config = dict(
    n_layer=9,
    d_model=160,
    n_experts=256,
    experts_per_token=8,
    d_expert=32,
    d_shared_expert=64,
    activation='squared_relu',
    moe_layers=[1, 2, 3, 4, 5, 6, 7, 8],
    router_score='softmax',
    normalize_top_k=False,
    routed_scale=1.0,
    balance_loss=0.016,
    balance_bias=False,
    router_z_loss=0.001,
    router_bias=True,
    init_std_router=0.03,
    lr_router=0.000856,
    n_head=2,
    n_kv_head=2,
    head_dim=64,
    vocab_size=15360,
    norm='layernorm',
    norm_place='pre',
    norm_eps=1e-05,
    positions='rope',
    rope_base=7910.0,
    rope_fraction=0.5,
    qk_norm=False,
    attn_scale=0.125,
    tie_embeddings=False,
    parallel_block=False,
    init='normal',
    init_std_qkv=0.0395,
    init_std_o=0.0,
    init_std_up=0.0395,
    init_std_down=0.0,
    optimizer='cautious_adamw',
    lr=0.00142,
    beta1=0.9,
    beta2=0.99,
    weight_decay=0.16,
    lr_head=0.00777,
    grad_clip=1.0,
    warmup_steps=299,
    schedule='wsd',
    decay_fraction=0.828,
    decay_shape='linear',
    final_lr_fraction=0.1,
    batch_tokens=65536,
    seq_len=1024,
    doc_mask=False,
    z_loss=1e-05,
    train_tokens=456600000,
    steps=6968,
    dataset='wikipedia_en',
)
Below are experts of layer 6 (counted from 0) of a mixture-of-experts language model. Rows are named router (the router's row for the expert) and show model dimensions 0-159. Each number is 500 + 40 x the weight over its row's rms, rounded and kept within 0 to 999. Numbers have three digits each.
After each expert's rows: "comes after" lists some tokens at least twice as common just before its tokens as in all text; "gets" lists some tokens that make up at least twice as much of what it gets as of all text. This comes from a sample of Wikipedia text that the model never trained on. Tokens count by the router's weight.

# expert 114
router:519482559474540466537438528555494455520456526465565507533487463446455556539516462503519500470533488476449489557490485471480460545584586554489482497399515432483537575523541525513476537411507422525479500467551466449468464538469468453497495470455495461475531445528526505499499438457465537448553486571515530527473509461447538501455451538544525499545464491490529489443501487475514578550556544461478442563459536520602564576461448411454513500488519479479471526524486518544460505481496510
comes after: " the", " known", " was", "\n", " Genus", " name"
gets: " as", " named", " name", " called", ":", " |"

# expert 113
router:589444570494497467506446539550472460524496524481459566559444514448452518532520460541532507433514497427438502503460439458469475555559490523446462499484591438454502496426539502481454513462490479489490519505577485473432500519429454479520528444481500433526552417556575504508522459464480502426541493546532577476497515456505489473464512551572532541488491544558540510465500504473519509555552526445478498544434499534522513540457457451489522509523527519465574510521477535562447517457563520
comes after: "|", " in", " |", " In", " the", " from"
gets: " ", "–", "202", " Date", " Total", " Time"

# expert 7
router:555449534491536486500454528521464444573509525500541447502549482503451564521527481516545524547556528455439521531477502526488480544485557513533445431519518513468491507439527576474474558429419490540478444501528499487426496477475440457543498447467553482567485428543527445526541433477501547446541498566505550464482489485430540460493445528558532539507439571562531507482537477465520498542536590501426485520468493468525499523442433454469522570557513494454489577532475543528497527465520463
comes after: ".", " \"", " and", " a", " for", " with"
gets: " w", "B", "-b", " all", " some", " most"

# expert 240
router:525412572501488443545480554532495429533461527475534568559489464471448516562550475588527537448536538461486500571472472450463474504495494546465494441488494452457541550465498533489433534512507478539513470447536474464473437491493471505526519438458521443542509459502509496528475489464455521478547490527521530475512474426487527511454455542521536495573449523519514475467558498485528568583532511460475505595447505491548554537454461484489476529446561571466549551542463524575489551444554424
comes after: " at", ",", " |", ".", " was", "4"
gets: " at", " the", " |", " The", ",", "The"

# expert 155
router:532502591468523435529479540512438545536445547420493481548442523476445555572528489529512559500486486501363465542429517499508463494535471564492452464506508489451500521458551509515466530512481438498463498485532528486444481528441475484573510441514500495527516464564524544495521487435482480493514502538523519472440452448476546510459470558495575496550483555494568532474551472525498522496542495491484536554492434475530530505447446450433584611526520494467531544518455533545494509426543483
comes after: " C", " c", " G", "C", "°", " de"
gets: "am", "em", "é", "ig", "ag", "es"

# expert 101
router:526431479508550472555481523566468451530450551445543530531446456455475548460515442568569540487513509490424508556487466537467485569561534511465448457469494471496538551500533548436466555489445472539465499456532502469476456547479486480525504437427538466561549433507534501517516453474435496501499497550468542469470506455508537458472472512561539496504488542538535491468520426469552552533559508455456470592422441494515531532447466472439497531577497498483516536557443542541446521458542493
comes after: "\n", ",", ")\n", " well", "s", ";\n"
gets: " and", "-", ",", ";", " or", " &"

# expert 137
router:488453556522522512511495515555476443550462559518547492553518499476415574525530471534560537513547523455439501514499426481460505536522501509487478493471490448440543550498531516466495517473446453496443508500524517418427483481480427441542491469463521487557539473536471439517499467452452551477562527524495538438503474426497505432499478545523526469516517499518504508472536453521520521553528530404424505552427503545530576533493450412486603560521529532471494531557490528532455555428549473
comes after: " and", ",", ")\n", " or", ".", " for"
gets: " the", " more", " and", "-", "\n", " that"

# expert 164
router:539467533522511480516463530511452492557459502437512500552453482510478549519534480455548541464541522483455539512443418506489442553513536492493456435492561494467513500445531534444459551487468440518505508495575506492438491533459486468489522469412522500506504483513544480486514430480497519456501568535515573421455549437499545474428455505531554561554439575532585504420533486466550562523546561485456496534492462478538540515493413485439509549523567479468530564530501492512495501415556465
comes after: " |", ":", "-", " M", " H", "|"
gets: " B", " F", " L", " M", " W", "f"

# expert 195
router:544485522517557472526438529558482476521486510489535548579459483489439563559534453593530537519517508477461468558463460498447475534555512509470451463455512462479531555478550517482489502471461455474477467487517439446478445506446447481550559455450515426475534460500527484537554477462481559471545543575508554468468500457453523437439479580503569505563500514510517504505483479482506534505570560487433455564433486457533558543497496428473537530537565537494535561493447521526442522484583493
comes after: " in", " to", " of", " at", " on", " from"
gets: " the", " its", " The", " a", "The", " an"

# expert 142
router:504524554513534469515493547579509489557471532485536551472524464422398535523531465538496503455486532464468518523425454478478482507498455483471436433457488420492521528410497551466471500451400463519492516504510500487485436536468460484528524474456540470555513483581565503489545463435443488413553535543478524473489504450505523463450486519532516544555512479545526487485555491484561576537497537538442506568480428477500516510486446483448505542500517495480554537545484564479479555455612528
comes after: " |", " V", " v", " No", " ft", " /"
gets: " part", " ", "ad", "c", "ass", "il"

# expert 191
router:562474576507512478526474515532468487521447505492539543553439443499487523487519468517516558500556556445442540534472427476425464518494528522502471469421559421457495498479557511490448542462481443550487478485532465464464459432461463436513502456466553441521535441536497466507525480479478533470509520592567561482470454470485534480503412537524563564527446549542532498465504451452530512530549551476477476566466459468525553577475477447451544514515541552477553545537485496547461464460559512
comes after: " of", " the", " |", " \"", " by", ":"
gets: " the", " K", " New", "K", " San", " South"

# expert 115
router:500447535501488450538438488562455497527469543480505514522483481482441545517523469580546513498499510446454461525426447481480488515554538513442447470466524483474508531504539536491481508505504418506510493425544501435451453527479477491562555489429527497543560451510540486556549436433472568471541478530570575497449538487478539396484429499536563552554462535498525527501504429531505497582527530474473457511436459489524534531484459461495537538506564538436570503479448529543420531487540484
comes after: "==", "-", "See", " is", "Personal", "\n\n"
gets: " is", "See", "The", " has", " also", " Born"

# expert 67
router:537488530515485508545453554510470457553474522499502480548477491450459560534539483544504522434517538483455547487459452465469467542497515537501443458500499455451538567492523506475422527494420470419492534518535468417493496513506431494504547440485510471557582486495542477525538471477484559430556517537510557436504478445443479422450485525540556551537501555565506538458495497529504545559565523512450422530475474484567501493448421488497598549501547535500562531507513535559496520454556454
comes after: ".", ".\n\n", "-", " (", "As", " As"
gets: " •", "In", " As", " In", " over", " res"

# expert 148
router:510485580473519484548502509534470479516440528466564459524510470506461516535556453524542514508522513469443460519510471456490471494556563521503422462488564453424515504487549525449477513462462443534469516486545429442454455451460485449529522514494534485521510467545536507543502417403512508465544549535542529449435507413455536466512429569564501559539473544526572524464560442492568569498506509492476483538432458495540559574478497500437539528510536549497512497564465498509449519442537476
comes after: " the", " a", "0", " The", " that", "The"
gets: " one", " man", " people", " person", " woman", " player"

# expert 139
router:541495513467533475484484529547444494531461562486502496566482492505481523496486511552521549496536514491420487515472517473447535483528541530491453425461585456428563531414546571535446474518466475491459501498513440486487493445454469459578547488389541509499535488587571538488508489457474529447552493504461543455464482467470538453473503515533515519542497549539554564453516463522501570553517490469488476536495424523546545527418428439442576486499519534450550531514476455497494555483563518
comes after: " a", " the", "0", " an", " his", " per"
gets: " m", " f", " n", "m", "′", "um"

# expert 239
router:547432559500524487535459521535454485522477549455542535547487471459479562552577483566534554497531525445459467543466457483444444519505535518465448443447531439517532590499519520470471503467480448555500450454512482448485468489469461492552568461450527477517517443494514475512510467449475550458543527520522551470467527469425548416448444568546542529557448532531507479465535459477518550547527549480482458510412494480524555547464487447473522511552538544501542544509435497557458478484571456
comes after: " of", " in", ".", " on", " to", " a"
gets: " the", " a", " The", "The", " its", " new"

# expert 186
router:497430531510512438514445489532471451538499547465562485568482419494448501528512463586545496461551542415415482521488486505475465521520539508475466464481528490445589520467536536451452499481527468523483431452548444441505471456484427477528501474470575483542500473560517502519528459499481544502513538567528565430483505463466560464474475515524510545509422522492547513484525465440530484515535564461461468580454484494541562533475465437434601532524518507478562533520462550519505493445525469
comes after: " with", " of", " for", " to", " and", " that"
gets: " his", " the", " her", "'s", " their", " its"

# expert 178
router:547410499504536439551487482500447451544511551451535507535517449484426540524498486562530572472514482442480443521476468479459459576537520466456475450489508481467558575502525555470450491480500483533495437446530479449484474506496491469531581473445553464531521461520520491533522453466436517489532538569554530436476515461472536451467431539490523570524460544516542505493538465429552485529520557450455522532453502548500557540453476412446551497497504509467539556541432549521475483462557435
comes after: " in", " at", " from", " with", " to", " on"
gets: " in", "'s", " the", " his", " a", " their"

# expert 91
router:535424536511478472551427549564431490533489517482497532559447490495465530570498467512513556472495481485454517530428439448440474512549489525502457446491515415495534520480519515514432503499461453479478457514530497456437474468434426431544504439468547467534537426530486527516544466471457567458530535516521564466450512478466510476481480544553578540542474486593516521474513476503489530559528576459461521522414483541489538519461462442487534565511521472481546546535453536584513507468548459
comes after: " in", "In", " In", " September", ",", " June"
gets: " ", " the", " a", " late", " early", " during"

# expert 168
router:563425525484506494528456510566458439527485486473530490596455434458474534546494448494533547481542525471474539538498449508450455527563537522500478508404493481433519555453559509440436554478471487513462467443556511478498487534471505458562487463472521531545544466558516459485498463481453556507521499554486531453503451431495582504497448499525533504506463511547560494436513446522535574513574544438457447578469443539521530550482456468445558521497541475480543536550470529548461547487544484
comes after: ",", " |", ")", " (", "\"", ";"
gets: " and", " N", "),", " &", " Th", ","

# expert 217
router:574439513477535461513426599509489465521417519523499514538468488486448555542514486538568515505506494465464516515468495490437465509515512507490469453453523453513522522479543547530507506539459502501436475475530426426450455488490472480577537446491541469495534445537477486508597483490528563516546580563516533432458492406477562481468416522577548503508443532552496482485490477454510523540611542507452513553484506493492542539422427488487505511533527530469524531541496517559516495513578480
comes after: " in", " to", " m", " high", " of", "2"
gets: " ", ")\n", " and", "/", " (", " /"

# expert 161
router:531431546512527463574427531539419468521455564538491476505467469449482517562460513527527539441469472448396446532478477460455508538539512561523474525474575472504534498488533543510446512481500448480401511485550496440499468503447494463504531464446536483531564505590522549547522393436491543447516512580505530505457516478446509500493442535532515549514462565535497514480543519543554538520569512483476468532468460469538499536425471470498518551504528552480520577480492525542544533454516499
comes after: " the", " in", "7", "6", " In", "8"
gets: "–", " end", "ing", " place", " –", " res"

# expert 99
router:495456518490533467519484536536460447547465542473496552564485486441462509539551444558545529530578520410434530520482479445477463530510495578476435511457536459425540546507536519489484527489517449538452428474549473474418460501507487431528514488453545485552550441497527490548558450457449557449558521620487513502528492479467524458524440525496497531531437548562509519490483432502539539531507552471469444536422503460499534530484467453477533509513507541471522502525465531560445567477523461
comes after: ",", ".", " where", " that", "),", "\","
gets: " which", " that", " who", " they", " two", " such"

# expert 211
router:527462554462527459522449531528468463546457534479534490503503444450426505502572470564524533477472486479468503517484461423457497523600545568463447476505523446492538548491570561461485558460482496512435496448520499472497484466416452465517548497507502414506523419558494470539544461457490522495542491569479516478485494405458506475494455538578542528508496529518516490442518436417554510504509509436472429538470460473575548514474433503498524510474551514476553528552480591529468529476524481
comes after: " ", "|", "\n", "201", "200", " |\n"
gets: " |", "-", "202", " Best", "4", "|"

# expert 216
router:542417501518565458562506528501485471524468528477522513525502469497473576562528433565555506491523479468430507526481462447491485539534555514477470472488548456506574567462520531486484499541483486531479453441545442432484476518505487460521552494430504466538507473550517517555524469475458546473503570530493553417458482456477529458507422543556535522531471546549504476466521452414546504555557564491439496541442500484554561510475480459500562530572528544524583505524484517496438480413550456
comes after: ".", " as", " his", " where", " a", " was"
gets: " a", " his", " He", " he", " an", " His"

# expert 212
router:569453567500566429489459504501418444534502504479472516518472441490463528454544448537548553459507457512432530527428444502458436522506518549484437567496542490433501501434491551468492515482479448537472472486548485497461472485478552481496516461478515438494564451516528491514541389426439532450567495558482506464493499462484532496482455574569563495521455546560558538504534471526529564506575492502468461588500446530534530542455464451476498533484537486475516563527466524493472495457532474
comes after: " ", "3", "1", "2", " R", " s"
gets: "–", ",", "1", "2", "le", "-"

# expert 250
router:491429543466505468517471608526440441514465512475522489498503450473480562539544453509546552480566540431477496525481488484460455525576506544458461495484520494434493506490536514488442551472491484525474523426569473434445468544456492478526529495528526467556536470546560523533490498445478495484547478529517550436484537429493542476453447517526528453502434545510579499469567505469550555542540496492480491546475458542560535577495441454391515547486555506527543529524451514562428560523505485
comes after: " |", " he", " He", " It", " it", ")"
gets: " was", " is", " were", " are", " be", " also"

# expert 226
router:484491535501453477518463527581487451588441524497561508566465451477453550535550480482520516480537541486447559539446473452457436501533510517429478488451552481445494543471530496457485599509485500518467504459530503465476502479480457474518491484437550460487533443563507461503520470484447518455526533543526530441553464453504566444483452523506567538537449528557552464453531463475540531571518567476488503548478466538608530553514441469445560513521534479459515557549466527534462517468548428
comes after: " |", ":", " |\n", "-", "|", " by"
gets: " S", " Mar", "|", " Ad", " Th", " St"

# expert 199
router:522446562496518507514440530553475494513491533488542554533430444433467547532553483541534527472534547452464481551506453443444465514529546534467469464464518418456522574483531548476469530497512428482542442449527453468472438484486430492511552475465517443550528452515526491488502472460425494503515505575522552463510520445489578467446472528524557527533465517492551546453557455471495523506532553438493477582428500492532579563480468459437568533504547491493530498509459512572461508484557449
comes after: " of", " with", " by", " at", " to", " in"
gets: " the", " The", "The", "the", "'s", " \""

# expert 89
router:537477525507527465490483536543479496549464517482484527516472451485453597529556514522567516499544500433450502559483504479417501515492518512447467444503477427491553547437537561458469485455475492543518508465524517466478510463513435468533552481480577451535541454571531484512503461483529524425510563561473503496505478453460525431519472557529535514515450517530579536487552479460533569516492556482453445529478520459514576497497436436428584488483543533410548564541471558513522468474571471
comes after: " on", " the", " \"", " a", " for", " of"
gets: " top", " his", " \"", " trans", " pre", " its"

# expert 206
router:489441519444561447532482528519420504550510524491507532549502467457460533508590481530610555467517485469439485523478487476510479518569562504503430458405591480457493546455496549495422546463485478512471447472547482507463460525450478492515576462455550502557477448553588459471485481496475519461522535506508536531408526483503538463493511513511537535550422545533520522455533488461554560509531484481493472524468481498571550554470464455441538526547540487480523528531475564544537442478527508
comes after: "201", "200", "202", " a", "199", "198"
gets: "b", "0", "1", "5", " p", " b"

# expert 72
router:524470544451587463531496505485455474587466519515561554506456434482492549545520430581536532493501510482489483543392474492486447517518563498460471481469533458484560529472539553487474511488441502555477421485533437473505493510465466448517574457440531458545526422545507462481567498428488520456539546561500533470470533432485514467494460542548521542537483507532542531493508492453517515480560556512517463537464484517518575554443455505460583523572504540510543536532470516506432472443541474
comes after: " the", " of", " a", " and", " an", " Turk"
gets: "ian", " American", "ic", " Greek", " Chinese", " English"

# expert 182
router:508457543499569463568425543531422423529453563493568489528443424412470500529508500529542505439515562447491459526486468494438466554506481495493477504500529458470528500495501514450422499504505453519460496426537486456474493516448479476569517417487538481517496457540498476510532511435505562445512551573538569479484507466446549475502443550527511556494470566533489505448596528464517529516519565458502494543464478500528537531460458485488498531536543555459541566520457494567463481410512485
comes after: " |", " the", " and", " for", " Coll", " direct"
gets: "ing", " ", "ating", " took", " working", " taking"

# expert 171
router:526439534485553488566431548576472445528527528517533527517477430473467576478517465553511529478524555478473475550474436431499461506562536530455473455480568460458584532459508532460424555479456455576478452492537433477454505527480508441523522500439535430523487473537475460482511479472455515449526560562469529496503519448448487491492461517535498524548453514487519537446499485504566557494537541482488437569467479482550569543445477453474547506549526534450536553544479517515413486459532470
comes after: " the", " The", "The", "'s", " an", " London"
gets: " |", " United", " first", " New", " new", " British"

# expert 87
router:544437508485555471536488568518490472523458532448546502497500450451468535509478462602551517456539541487494530540498482494465434503545492517464444460457527407480509559451533568477481531496479458488489503498569414463487463413489479473584537418500535451509535451553510473555475464459449494480550503550514601448488474483499530393460457570550518531498464528535552495486584489463513535521564520515470494567453510514504523549466467459420505512504520522485551533525443519512512541474505515
comes after: " |", "Species", " species", " Register", " Department", " Ministry"
gets: " of", " ", "–", " /", " +", " about"

# expert 131
router:507450537492528483536487497499409458544483558474527497538480441445438518502546490495543536530520539514478524512476459470536498538602533551508476535427543481482500517448498545462452521450424428501476470484535448514490455519428501496533544512441549489531499514570537498496505399473489577402532526523516537502418501472444536499437499562543530549531466487530537538425558511490545509555541529486458428546523423505520556521445474468486540579526531482465494556515451507498506505416492522
comes after: " the", " The", " F", " a", " f", "'s"
gets: "n", "l", "m", "in", " f", " role"

# expert 95
router:546428536525572476541462522498477490511467529450532539548479443483461559536525461543531537503506522457439526540473477448414443507545514528450471468492517449478548574486515518501436521457485467546495444510518431451458481489495441459513527456478549452558510459510497484524565466472437555494512547565548554450452522434459541457464462554544520538538418515541520530465519468472512517510548543461468478550437462497518569572481480440436540555534541501475517554509419551541463481475548464
comes after: " of", " in", " by", " from", " to", " for"
gets: " the", " a", " an", " his", " their", "'s"

# expert 218
router:536467539465526489520458506539485439525508532485555500533480455497471522507531435549559532489565541458439457536423447463526463503601523484453467514488499467447564519491529526434448539490488459529483453477529453487509448468485454479475517486455533420496564471517486489504521452480489534495552546606489539446522497423471531490488444557565547546534439474522530552481529496460517528514559537502503462586462477516540590593449467470478563561518565541490506533529438520552478519454517469
comes after: " with", ".", ";", " and", "%", "0"
gets: " the", " |\n", " |", " The", "\n", ";"

# expert 88
router:516461532530530481555444501490458458520483571448492535596494453446446531514507483545525507472494522454456484548483470468440459517566533543413483508445493448458563593475530519507421538498503467525489456424526487466465485471476491464542557425477582432527494471475504455510515466475480536495522514566525555470513509493492520484469450565525508564533484574527531479455540499485518548496517564483467480514451499466506543534483459412416561534501564524468505532510447562598457508437530489
comes after: " on", " with", " of", " released", " in", " from"
gets: " the", " a", " his", "'s", " an", " on"

# expert 201
router:555454503464538487572489522550474455526516491502529484576527485476474569514527487538566537493467484428448492539498465495459423524574553548466495453517516446444580518505557493478468499449473455552495475452557455470496500531457510441518502425478559472564505460529536473536507425487454506458543524512497539422463534484456548448503421490506549541544495525519543505503533425479494553545510566494428500568451470519534529548500443459464530522529521553518577532526446531528446561470525427
comes after: " is", " was", " as", " He", " became", ")"
gets: " a", " was", ",", " one", "A", " ("

# expert 254
router:567430504477506468508463509518453429579492508455542513516509483453489538531552442505561535469589470444460568532407472498458460485508520533476440467482501462455515522438544515461499543471459436537498472475561495478515503513491446443539540445409564461554520480480543460515516504493471515463554496549486561462497462480437504487485423527557586536543497497553518512481523428487493546549546540488449448560473478525529533568468433473496540533506580523489537579532487507543521512450536518
comes after: ".\n\n", "\n\n", ".", "==\n", " (", " \""
gets: "B", "===", "D", "S", "M", "L"

# expert 176
router:553416514477518463489482514545470484524436548449503496542506472474462547507498448548548549470531523471472563498456467497492501567484518518463425479489522398476501555404532552482539530513505405525488506453549486495479440496454397474524538472471547502571504474538589481550502494484501477458525524536513554481469483502430527433486478544574603509487491561571512492472531453442568539580539501479470485533475507532550542500461440478456487516526531479471505538506484485562465552451545475
comes after: "\n", ")\n", ";\n", ".\n\n", ".\n", "=="
gets: "-", " t", "==", " s", " m", "|"

# expert 222
router:534432485470524491547484571558453480524490528549559563519485460479453545529515446499519521483521527435460518530470428478475460513556483499485444517474536495469551506472592548439492533538508430526461465454526483456423509456432475466509513444484566443520525432515486494490555413442463520474555542525552562460502494447462552503478438507522531494482484518530557502465537438491512561539545539455476480498468445446496565503467418451502518502538560515528538513583456527572445566494525494
comes after: ",", " (", ".", " &", " L", " D"
gets: " Jr", " C", " D", " Co", " K", ".C"

# expert 124
router:526451546493493452524461562530475492520457498498501484468502390436465495503553462550521579441510534488469512496486440473468503528542546515500514497449510466455577518510540510465482509518424421468485471483542450482469465500483482451486504472453552432550531499537527436467505451481474546418477518565483582461462473479488517490469481476555477543512453572484531552487534489475511616502481508424480471578473486488558554528492397511452540553528547515466577510545495557521458542514485426
comes after: " |", " B", ";", " Br", "B", " comm"
gets: "ut", " due", "at", " just", "ot", " United"

# expert 200
router:564444465455524495542443520542454482583503523454522474543482490446474539508506513515588526482536524451481531516501496507461454499527569508501432517465539407434541559480539546444494536481447445502491461511575457520502446515452428489505519424469509471504529484483496469494524491468510517503528510576534556489499519452447500514459462539537591512548466497521522536463532454491535500539574550453500468559455513495537571569479424487514528518478567521470551533565450534577486596437534470
comes after: ".", ":", " |\n\n", ";", ")", "}"
gets: " ", " |\n", " (", "_{", " |\n\n", "==="

# expert 237
router:579488555482559461524477500561432459539486520467532535498458439449449511533546470489518560485548481478473531546460439495481466531497520520511447515464563502478532536446514589459495530475481426497492448475590496467520484521502499411511555430484513466535540496496477441495553443472449503491542501587488513508508460417476528495471470492514565579539427508558542564460526486475511542527549521478431459555490429475514538514417429480519522523545573505444488530505460529521509472418521521
comes after: " T", " L", " D", " S", " R", " V"
gets: " Y", "L", "ib", "i", "ust", "ik"

# expert 105
router:574469534445481467496460547602455471548505543445501518481476443460437560542567504525508553515510484500490450547478493468476445509511503523505448514465564461478558529494522556478424523496521438476490422495566498477475515566475489462523536448497496516516581523503476510505540455479458483446534589510487553454533463446466553462460416502505506522541418499541551494471507463484536542538568511457487454552439483484493568544460440469489522567538564466494567565560460497549496515447530504
comes after: " H", " M", " T", ",", " B", " N"
gets: "000", "ie", " million", "500", "/a", "ame"

# expert 227
router:548421537514528474500482514554417444501447559434499556550501476449478557507543483541546522498475524472503473533470462457420485579570556524430465461458541428494542552471532532467485545521512455521505488513524498469496428491489470501490520480481521480524540395551541480506519468475465558464525475549471548478488497497499534429482434511559578528549467488490526469473509438455537479559545527458470446576464458486530570550532469466470552525570496504472558534517475530582449527506566485
comes after: "\n", " at", " won", "|", " in", " for"
gets: " the", "-", ":", "\n", "|", " first"

# expert 162
router:545482508467551490577508493476460488541437532500525483545484473480456511536536459515517535513533515443453464520436464510482441507548518555450471470474552417498494543485510538471459517471453512546503493447572437476481477519481479480492536499455517475523484475512536468523518400465458500457535589514536545432440521459480582469523468519572530544563469582546508522424556441450546524536544522475474532501476432503551555571466462463453577543508533530503523516570423540493460535481561449
comes after: " a", " as", " an", " American", " and", " former"
gets: " player", " a", "er", "ist", " footballer", " politician"

# expert 81
router:539438503528527468520489540549437458528519519457534555533524447450440486533536458533516513438513509437458487562401507468519456541564521543493472504411534452452521607501544518520475546477482514499524478451549483451509505528433474408558560474483489469509568442514536468512488440443480526433509536537510583468530508470477525467454458515539506527528467517506517475490496491469498573562533524475446487551482486521506530508463443442472505489485496565535503542561487547591454567425549509
comes after: " was", " released", "–", " is", " (", " were"
gets: " on", " in", " released", " held", " published", " established"

# expert 247
router:478436506497515432519448558587481451546497519461528514533506437450509570538515453538518557455531562491464525513505453479482515540559515483470476489424537471433507497485573512442467485519450453484498471455537471464452473560508514420511530500442539456560492503519523487519469411492450584497544461508489525506494463455486546452454459519555476539526466539533547554425551489478566543484556528475389510528462458522512538511478442501460526515505565527486583514546465533535463565493485432
comes after: ",", " has", " had", " he", " who", " did"
gets: " after", " has", " not", " since", " had", " before"

# expert 22
router:534497552471487471516491503472491447513501500504558573537483471549468552514534423515545501477500482484427501543471493500449487521534504484459382474454510453469527550481569546520471544488450432480472495462588468480449416497415414416552542432475524444535517452560568504472566490472491510450555539553555523472465520479474520469495509525525557552535476549506565516463542485475530569550535539530448499519471478488500544529487385437489515530521545524505530538529464518520462530501538496
comes after: " ", " (", "°N", " km", " /", "|"
gets: " ", "201", "198", "199", "^{", "200"

# expert 167
router:593489481494552458511481517504434473531461559483504482529499466425443566559589447547542558514454479425470450542491501461459485564558491533483453476475538479483476535454543536452510515526502465467488449490557474445498469483485490477535503496510512483540571458510494512538474445443510509449586497575485502495489495417475560491490503519539550519539454546514544514445489426450586524534525500432410481550492466556573532519452460455466511524548518488521571520572481504547474544452533505
comes after: "–", ".", "2", "incumbent", "1", "6"
gets: "%", ")", " votes", "}", " points", "100"